Experts of a small language model: 11 layers, 96 clamped SwiGLU neurons an expert.
Below are experts of layer 8 (counted from 0) of a mixture-of-experts language model. Rows are named router (the router's row for the expert), down (a neuron's output weights, with its number) and show model dimensions 0-79. Each number is 128 + 32 x the weight over its row's rms, rounded and kept within 0 to 255. Numbers have three digits each.
After each expert's rows: a language model's description of what the expert responds to. This comes from a sample of Wikipedia text that the model never trained on.

# expert 41
router:102184103142095133165152140079139111161147104178113122081162127177112158151139152128125129169137088165127103163127099164156170165146110132097141170099108098109118134141215070090152125138092186119105127084128088110105137178112099138096107118
down6:165175058146152161153126073141117082191103175157150146121095087158117103097130186148130149114147155171110094114150152117073132140069099164130157152142134092124053136161154094111139117076107128125154115104099123149123101156130170114143127138
It responds to: Years and digit pieces in tables, lists and records, such as 2022, 2019, 19(88), match tallies, fight records, dates.

# expert 27
router:173110115147207124071176125104130159103088158154129101151091151116132107089101134119145147133130134099136146100122167149141086115116103105076145059111099093111134132135183068111153108103151147058165109133141061148106089080125186149163165160
down6:139105149137203034140179187081147125056113084148114147131101190073120126096144131113145146158175144169106058126141087133117152153044118134149154133092149079170160101122116177114101152076119123108110098106090141166109112120104097132227158142
It responds to: Determiners, especially possessives his, her, their, its, 's and epithet "the", before family, name, son, own, e.g. Gregory the Great.

# expert 31
router:116094142130092148116148101089124092168121181146108141154069112105123112098092088093167062198134146104139137114177124189090173133165088106145097148134078148087134069098169114105186121121129195161085151100115101083073142114139142131078095150
down0:132100147135123142117225073182118139135136121133131112107115148165141175094170159147134000124112127085109072079112110170127155163174139140058159219086137157150161101114150120113184123099080119154108095145147122169136172114186143098172139096
It responds to: Values and list dashes in infoboxes and gazetteer entries, e.g. coordinates °E/°W, ages after "(age", birth dates, UTC offsets, Preceded by.

# expert 44
router:132109103095143091133144107080084128101134134157125098122155158114095115146173143098065137079101111108120178163129143120119073070145125132191144113141077162161083145214039095139079156146138084114091144126099135134094115153127139117124089117
down0:124153075141150143170151141070134130088053222129111136137154137110097099096118143083197094137132149163125142062120105191097023112111133161130110055185148095152061091172117132160126142113091137115162093126156123088123104092129114143071052104
It responds to: First fragments of lowercase words split into pieces: dis|content, sc|ope, bl|ueprint, fl|urry, inf|rastructure, re, con.

# expert 25
router:111114166114143140162113091118128113133188129193122117147180123109149121184129142119072127099063100098097169113116144111125103074161112132179112128111156150162111142181040127176089191166142098097141134129109162090077126149105087125112119108
down0:095169175144128117160098159132127130115136187129078171124128204120110178169135159061104079076136113149161182141139126158152158104142094136042187139108098095135152090191155114099109127118117193076101120093156174112111126128130176140111113168
It responds to: First lowercase fragment of a longer English word, often after un- or re-, such as inter, res, comp, un(ab)ated, enc(aps)ulated.

# expert 10
router:124121107142106130149138164157170082177140113119136144125133118145144111145083081106133122162065117168109134170107135213175172184132119140104098199153113114099123124155127165111116097178180140116125073106146141147108128178095133118149171131
down0:142122174134133165126127142082121122124122117108117138127155091115115124162144136130133162131085083108089145146129099145109107150155092120110145192162140118125065049089118160171135153138120157107141112116185102109140099128139159138232129132
It responds to: Commas, semicolons and colons, often fused to a word ending, inside lists and sentences, such as basalt, er, genus Yanga:.

# expert 30
router:061138160094106144163180108083120139087159111200134154142104126101122129133111142116101145112113090140163144177136098099087096143075182146134171104135184128158106156144134103056117127151148156070078147085095062124088113145120162161125103142
down6:156107108125132085138137118178106115154178087091112068140149085073159103143117192136165166113160112105129151120089118116113132152047175090163115155150152130151089155157140116132120165112171106100155075099137116155125083073208108135082125148
It responds to: Unit abbreviations and fragments after numbers or hyphens, such as km, m, bhp, -metre, sq, ft, often in geography or engineering.

# expert 15
router:097135144151154101129105173091205144120190087165106105140127101089150111093181032179147159177124074149106168077192105092160125142110138085148139099146164122135118171125150079091071182162191137125117136094101073134133137120109159145141142121
down0:155158142129148180163141146136087132122174130205173155206108112149158136110166079084148123084173143128122169124153143186159128150157135127132103255104166122085126126119174108114146100203065117087129123109150150113121132081125091143148176137
It responds to: Nouns, verbs and word endings in technical or biological descriptions, e.g. body whorl, leaflets, spindle-shaped, carboxamide, millimeters.

# expert 21
router:123113136108075167156079156152111084176170124090147160143100116173136102091056087133155147175070142153164098141084138218167144151123079144121120153156135172081112113103085150092111104152165111128123074136152140168114095151091189133193163193
down0:119148088108105076132186185083075176149216093169173121106142049120130174091200134127129166147134095100135158148141094074192138135070098095173141214174125134127112116150125122111147127147092115102098090115186158185163154160094135149104139036
It responds to: Commas, often fused to the word ending (s, e, es, ing), plus and, of, especially in census prose and numbers like 41,148.

# expert 5
router:142108178104117145097142120168114108171052167093156189129074150170104151104128143086120078075165078153161025196090116180101154157130113165087069173139129110169167111111099176156179128144097096169138092160195187150170124112146108103140104155
down0:200172067128134151144147105088128192157188119155116113127106107136138185131132147147133129141131176176079106137103139138145135104123114188148107225110146042157059176157079100138104113155116075077158114178105133125113163136126141163153154148
It responds to: Pipes, slashes and dashes between numbers in sports statistics, career lines and score tables, plus country codes like ARG, ITA, and scores like 6–3.

# expert 2
router:078151101152181065168106075099130140145148118115117134158131145117105099103167153173053155168113110184107170108139109102156132106127197152182101134129109183126116117114136117154092171119090108114095076075148173174132159137136096158093100116
down6:152117148138092073109188100168069120102114099116137050117157063137152087103074171099136102146111146110103122163059135120145075127093178114131115182077123110126115088091102076165137127152192118054109139117104152105110191105163070169094125121
It responds to: Short vowel-consonant pieces like o, ic, ro, el inside words after an initial letter, as in cl-o-isonne, ent-abl-ature, c-aud-ate.

# expert 12
router:157139114145079180133181182138129170101158113123107164124075129162102170134085081119175118133093122163160117155071142126159171161127129126110156121138148143108136167096130109030103137080161099135088102119096058187128128102169184155142110141
down0:155133106195124093109126166145149145193156141128108066076211110148085119050095165146108136100113167134107181168112167123133104163137143145157163189135151091142170093114122085107118170126104111086118140174137142190129125130161138101180187143
It responds to: Pipes, numbers and words in demographic prose and statistical tables: population, households, and, coordinate markers like °N, ft, mi).

# expert 24
router:120116110155190042134180047125086093099131124164128131091163202138148115184167107094078115124096166079110195110112124098143128098164147119199107106118152157081107106115120142188080166118093037090076103085082147132103168108137083098091102146
down0:163136090139137144148146100134121126144146102118088116089188131088089151099129107148136082124063127136097100078114085135158133091109170056148124092086135150084116064114113145167153160168162156120118084106146104102109109132144184071046158120
It responds to: Opening pieces of formal Latinate words, often government or legal terms: Pro|cedure, Dec|laration, Constit|u|ent, trans, cont, reg.

# expert 22
router:171163097115144122108102154126142130142093124154132125136103106172135073146166158152176156052154135086106087144172138134155125176135121122134142158137102105134162170094144053132159116108125077163186106146130116165128166109119102148126116091
down0:104117103106119085143078115147136092145026101142180130137133099119132170137121125140065083112154153121107110096143098111123169136124144155163172238128119180143165225107097133074114113110120112169095074145139169158170090114136145121164138151
It responds to: Articles, prepositions and conjunctions in prose and lists about films, albums and songs, such as the, a, by, and, Best.

# expert 38
router:088132155136161145132111084108087152127158119120147070199147129090104180110126111134081123118109148079104128142115130109101056083141124152126105053094173146146125185192072129151100115130141123080136176110125161131138141140110083089124088089
down0:086160169117085106181176155119155103148141123135072031092076119145099167105168110137150099069161153138120115116119115147087085156101096147102136083112117204130075116119101156173151099158158165174161122124169158135112144143132129173108110111
It responds to: Verbs and verb stems in plot summaries and biographies after pronouns or auxiliaries, such as moved, returned, dances, wanders, recaptured.